config.yaml
n_experts: 128
experts_per_token: 8
d_expert: 48
d_shared_expert: 0
hidden_act: "squared_reglu"
router_score: "softmax"
normalize_top_k: true
balance_loss: 0.00641
balance_bias: false
vocab_size: 32000
norm: "rmsnorm"
norm_eps: 1e-06
train_tokens: 352100000
dataset: "wikipedia_en"
Below are experts of layer 2 (counted from 0) of a mixture-of-experts language model. Rows are named router (the router's row for the expert), gate (a neuron's input weights, with its number), up (a neuron's input weights, with its number), down (a neuron's output weights, with its number) and show model dimensions 0-191. Each number is 500 + 50 x the weight over its row's rms, rounded and kept within 0 to 999. Numbers have three digits each.
Before each expert's rows: "comes after" lists some tokens at least twice as common just before its tokens as in all text; "gets" lists some tokens that make up at least twice as much of what it gets as of all text. This comes from a sample of Wikipedia text that the model never trained on. Tokens count by the router's weight.

# expert 82
comes after: " in", " 0", ".", " to", " 1", " from"
gets: ",", " |", " the", "\n", " and", " ("
router:536540476551510446457453504469508454487481487472455549489570558547599497475432527441541560541451573498568446433434491414535508454465446558542470566446504559537459511445438436568430525431571542539489535544547479520488590494515519549532431468576446564561431442538451533494561509440580445466528470490548441541448408471416436439399464509528436469543468421446469492414440607456537448442541444577461556525495526474467601586571436539449546545502520555459552544406505564448473472521545501557562602486467545504424536469549486560525519430453564546447556515492498505537517554561447476581
gate0:600544540546459499472574470543434466439518532453468462431572561623476499505437458456495540566508480402548554471621485465540492491413555518556545544345512477599510512476459501607512417528418552518536535484529508470485603363483492595465509404480477504492433450496428498507432548504502475434535531542486431489569460450492505489478496505537452426557543493534569474526496554404514474476533544501439461601423555576474549527547540488552536491540495589444514497430433440480528434513499460552514512561499474448468546532480493500390631522422479513509456488545475539545541524453522538476
up0:564478465413636498493501580435590495606467448513566481462523556438456584477521584506486519489474578483452461532458519497473488470528418501468467448472504508478521487561454471538531593472460506462528472479492426522459444526580432500458489488479512488533567423493537386501475423490482488545526412472577502449629513448505603409537552496482514598491518519421453430458534525610473509476529529553463449598480327482464535562501470449493495537481492525488500460431523541465468435540451537541520470585546508489487572480531390587572486518476559457478485472429516557576493407433496472571
down0:535551617475475453465517549492370521549481532471449437536467551411491465568528438534543518464505464450514447554414514555519509426589470438461530535501489526487524434529443515497399447488504491525474589483512590520414481507512513533484413567501469538490374450456478552519518462568526502474525430407641591530453479539499529534418537502527479558474606474509499513496552524494533438511427569431564416544487490460583469542594432507452500414415551511521461545519507493541520490461475459600464383456500498534504440572514474610479540484541507565573523576496449495590525530458509519590
gate1:538471437489463415582504522411469519493511499506521473519584563634561506456457514505557424465404490480450476510515545403636551485466500537498568508455464492518567540564494427586527419517474511481535436506582514459577501515583536549513423475554504466508492499497551587464486469451569488419448509549568500501514469446516512511493481564508439433558486532550435549481517542452474377485527495588484476535460616578402531549505488528453562467493491466495531521436501582530452501474557499555549550491528444486537477414589507552502577506516523573366537554492622468480532501508593556611
up1:479455572530434544571529558467440479443535479580490506451513520386441490585539501518476541492362508411568465486465544467493591521539426399552505528465435580569550562522439559516475552428517511512462463457423505506557500503564443519509488550499505475460456558493507637557457474477529465502444511451462576542544522512500464497504416481496470547456420416476530585539533577522521465505653487456441487463497608548541436460545438448623468533590530460534563494504429502482554453417487521508488538522458412480520509600525480473529502531502453474472456568427491590488465557463549552417
down1:457460586591545579528505470484452444530482507487534613593542538503674489594506461451516498448520530559552508525460494533543509592464557520468490530538482493559471486470523446499542521478473450571513445527506526409496519511491437524536562558441370492453400492533594418513528488552521569514487490520455520456458444506503596434481493493502486576451374459487480465514514523492579555518496573482400641394556444474543436425456500462555440459482509503561528501529527543489557516468504463472510472444446498528550494514458541494500509557577625509481493477616490495504579481502596391460
gate2:478555442525546499523495489463399534519514507428411539368585552585470410499480484477448551540351551455530482442545490448453488431427511485439547502474469544513492478547436476531468487530536538529487471552468431557549453425503597564623498466567522556492463437473501472524444470496530371493474443422504477508550466515493438387530491490461436464603565528489497587485412486458476500448532516555468495540509524437434524516475495433433591501520487415424522511477584506527526443563433548531539626489464535530494575422544419520499580481490500477487526644505519514500522570480527519529
up2:512437529495565390489555584512600487473499532513513465478511534493389506525491498569504491399533497502468493481493422482486522487496515450534451478463462436505508578476513501550500497474473514438563431573494514388448401444542523464511596503459522465443650557504453494487449496549508550600449446515551528480520472458480509586450476530465503495489427528499559519535429499549470548587564533484466493476403400584561567556502473558391474551676514495392430457541548537473493455454500435571450502520602505526468543427440450520528485490491443474346506497556510561491543496496519460538
down2:574501530567461502513602517490509498479454472575480418451557459547598551563399462534494599482508490534545521514471513594609424551416506549500538462596516490501474575561462541502424532498580553449529522516513448548542548534433456567543521448545498474485539549495576557410483500467445519585517499551417514506519533555432455505479576406470464542454441417585506503501499584498488513404461483530490489505536414505442531440507522545384493502434403453589514466479430449503538519469472494458680464464517521522571521546461497503532522419547402567425530521476534454461493548442483502535

# expert 32
comes after: "\n", ".", ")", "==", " ==", "==="
gets: "\n", " =", " ==", " is", "==", " ==="
router:517488480501496473452436469489510513536463557449492469464559593610609545508442487512535588473513518439497501501415516438468570460480516551598475516454566551616496475503437467628473523456494562604450501506508530597491530480502551491442411511557517524499431446496326533502560485480549509476495497571535419555443394466443390500381423508558452511508525482467513544458446569463534458442598485567511526497551489543427595542513455540443484536496524630503536563428510546459468450451525493589558531465494503501444529478555541532504458505483531538494468451480510511563553573564488525557
gate0:442459612500604559432471542527475500457552476458489439566531468588467545465538565448470452497462485510563543555487498542525553563523473546460505439536492503467400518534494473499453365447464517472561526512496532579522441425548465471401507481430424519425530501496391527521473578504545588499525524451441479594398562554468433456465478462519467488469500534548552401462476457517560418520592458470512495587545521481532524547494488524497455476590570504434479442513341415506543496498503421551466514551460490459416530455591509526474433533508545566525519433370548505496503560505505553569
up0:562480487483451483467464547502528525557461455543452462473498531518473559511591538517520470479417583347507517440417437495454532446463420472573562589472418530566471391604473531553521461457479514492481474570441611551469525549539484478498416460570588546467518520510451569483556455506456534540576444453416506532516417454464484499509474511555519532440490495516526490499470514549489435395464590503553509570512441427531539446522409470487528546446548454507483538474478581513442543501482505484465484442393449579519471483483608539555551539502544537571551441635422421568526501553490415507
down0:514453512531469480498493505551639490466474375467637515488301484489544489517497431575452495472529510535505514528507477527443511470414527540430507490590543483515458515471609496612534495530516503512508525444483513471481520461509561408425472547528468561426565516432536394433537488477482472464434466491571531474483570562465533488472580416423494565430535519464428517487500511558449607567541510530536489478501458567519456502471613597498532508504486595453550475551520436458507622506452543508521439444549468544531493536439462483503490605482522549505591506531558467512495490507453559413
gate1:555425486478617586460493526455390525459480437447498517513485462561651584465500501560552521452507506389586504533511480478507470554538488478494482537466583596442494483464518434531426418512427464467453538474452533474463576500499457473513541448499441594418582501441489524529399554548484538579528484536505551550479492510502505485441511579426471496434451531498447476379529497513469401501498506546421526537509436434426479455513527490452511572517450544485542420548365457412505432552404500452502454500419494454477455509436522484552505500493528441515505575395476520531485553380452481509
up1:524475570521450549582538364454471381431428482601412552466459482542578482485508468396486535467529458386475476537442408455504499559509523492577561559527557609591493478476441514473483478518503394547562492442503523502470527640550540436433480448480496462539483504486482499482479446440540510555514436467432464483547458518425548580412462515495554531490537501452518513506481596390466548423516627539506444473411549475426571465427580477494508483521464462494496491554552544571516495444562528457487520488509500497508511494503483431503523520487567433445571494580407481527518520562523565457
down1:495551521542508510463455430563606439565460458487468527471539462453417402548534627465491533398535432581525529494497540553490571516486544457629565570439518518545523461536526524446496449452599492420564541371541465497536577456600569519460452501420483487548494474595461458467578578511495465515486491500549563556481486419429519505588452470506402492531501494527452502508479470506543472508471418413455536541545476488521550510497507569589473582501516558509474506492480485587459541595382528557509552447441440518516488509456472600482468453496622468552466574549509508554477479537505509469
gate2:416502450446529522431485431525659523522462457536466468537545532409531564519505596429504526514433520466517454511458435509460455377552486502460437472485475465496516442509487517467565521453496509487481459455524548656399543536466463539586455555459565494497561513463568483539480417519526452406578503555504544510531538480442502443507470525553471505520512414398539470525595484522479539489410549450500577494487527583535449491454548529548548518449436532403510529615449550507591420508448481489471500523484490486541408506511441419501540488525513435499513453418576432499444500517532338497
up2:443431471535462459493566552524603469491473492498408482446446511445473514454446449615495510445405470515492524473450545513457450408487450521517516476447476446435484594597475499536573475497531532514435487477485555485591451437469502519539512488486511525558529406516572518494452484505461621550576506487531512495648503460512503498594482571544512448501434545593501373562494479527447603513418450411500487552536543641422433525472518510528452542505524548443509524460421511453465586482480398621466497480521434553601465512511435505491553527509459470490468506490466581489506443450441441496
down2:479515661498523648525468498485454497469560489501500484483543470544629477498531521457481422473528552534468446495482427498537459527505490515443551535441507494511481469439478467494420590505555449433445472461422490510538476503525377537526565422423504530544539449446498495465442466471519583390542484505444526588464541572499490483452428360448474535512444481498519494449447500477396553421478497494459573384478586519494490536492551510550610470458452482472502420535461562452530379500469449447478453486453444455489453469531480488479510504471486468413559593495576356488508453487529510450

# expert 104
comes after: "'", " He", " he", " and", " his", " for"
gets: " was", " his", " for", " her", "s", " is"
router:479568523545461462460406555472536515494547535419492575456534474530600543478444538507568566532451551391482464462507504450433525338499505510495482507378536493519473440488460487546425535489476540540531514558500464562520586403498493561432450482538504486537461479529444475437543560426562398395564473552525457541477506487449430461460520435481415481557514441447500576434456602464530507483594420573468501487485498580487533489579522473474525482508481598472537535448540502412438503482434474599551511492507597462485596499498537521461459457413546561468479511466532493537535543477452464637
gate0:453533475530337560459477454505545451561473585505521662543457502489598487508446504411476497490541493485477495476536584502505505452503519495454457482513578449458484441407483485470519416477452486472448459506477515445543591537481510492510402558535444553577571504459683498514481540501477432523505559549488592544500492564573472545426435478529559443473554576514494561484445521441437437466519559565487552513520565475514508423480490466482498516419448525528522477565529438613496488482538435502540549391465526542479435485518561439461553469527622435519470551536494539553601484499496439553
up0:554526452548662426454538448539595476631484529504475490450477580560397614494576541543496481419520468391544455442518529515505512584549578458519438537499553491521496553524561458534485484450521586474508431512449415408501510505529495531466504442556567500499543521529431551512439549512593432479503493464508440554497425436540481417565570542480579533486472582496523545459496552497434534542474575506502512420473424438503462476454508464538458533444520536467481555542445419494494536518466486561521492509518553532541460420448420473523526487505591474521508529447604578484534552480516636415
down0:451466433446572474660412512448470448444474517481520461544386483447576477457429495551562433504575493474452466415548525521497463523463514562462508422538413511568437476562516417423529591508470528547520515535448474474500461500465486507465563573403474399575489416446467514495460508435483416504453426470478503449498592492434488416509573477603465554488501564501491507560600607469533404494478417497468550461540451535566484530431561524509460546406461537568509463528519471438539454457473515442489460484422552455504444520521489601509450497458533558521595459435540505507497468484459466459
gate1:541365503485556507534472495468467519425487488526446443515532547481477485469471488511559509582510452529473479561517422504493553464475546508408611517592454498503511451537468549509433538535555569507500480519454495442469527440506574482504478620506509471533478551520476481518514468472585380512483568505557487518534487518461444577521610452378401463556499494479515516586542456486490458518546466436446528479540529561442473531532500420615508444497552505474549409446647387510412525585439534604518468535463439515473495477572478519510527485444476604534458416538569438557494508470391427548
up1:424425570508500523491516445520460529477508510436389544516556485488603551474493480454530549510389509527487484491446522530446571481482563449541396598548559580411535508466477508564518480474533587547559452569528432624590552435551525528538523466504487541533418603489483509568481434561501493472512443555578528486455520533473500481563555613483470429479476435497585457535507443458511417454414568443459573451573492435551496476530485513543561535497445496542440533583440474564444516455544420495507452505470531431523545474481449540539474390458475560564505388484568518499477451468518520602
down1:502439490434493531545474425392483512483492500454522538424515480560457492382511415425491477424523556503515459526477576468523465426524502566496500487503553579520508497545519466501407504409528468570530447364614488574514571529511501561463566394469345493520503546500523452441555556483510504500516486499441487554544536540448565579539451383504539457457505493557477504513538593475535483477531434536503508601454502506493477545400495463512553515544436537379494492479498511420584392479533452430425462489439462456516473514468546518433476437483452458480612473621552531487480452454465468471
gate2:573528478527561470492537573533487417501430580445492510602490481427567463546426494411414475466522499428502521533470497514562462463543531456443547499516441521518507450485572418530456488362579548506429501447506487577493527458494480469530505441533561346493525479538418546569419478492483485548536497511558474561544523469416457366535477461548542509578499507577509466605437490488452512528547494445474511502407534522546492482500443522520498482416424494474447504457570474490480539540451456538498414411570496484503552605517466464432408588469397461530548435489406575517465472447498576526
up2:446532571436435480525459445465487518538486510454435436450520557597489439483434511505472521513487491511513456498479474499395487494499345519400517555591444582458501493459515477513442545509445577500533374481512464480470463454475523442535601453481501569467582512520531395398467526464492505510525534524654445489478525476479477581408489543510565554519457505474472523423503566472566515533418470518477497448498553504521434568450562464569469512498513554438430498455490437509536488482424562423459496486608469514412503567471487400439447596382458484515456503450464504520471478519520396593
down2:438507508440490522599486540449451442469552523386521527439436543424547492425505418579553551436466479563490510490429432536434551409575472570461516517631537470488458405553503394399355569461439608499471483536474493501475497542525429570497476494455476429457519518542450521541437461463446610502547465576504448528491525378511500466491521451428478451331470511547531492482484466533497559502524496550486552476453487550513512492480444528455439542587554546499504543520516538471515582423538464488515529508466521466502481602506498521450487465399604491534494530430516486454464505535516527504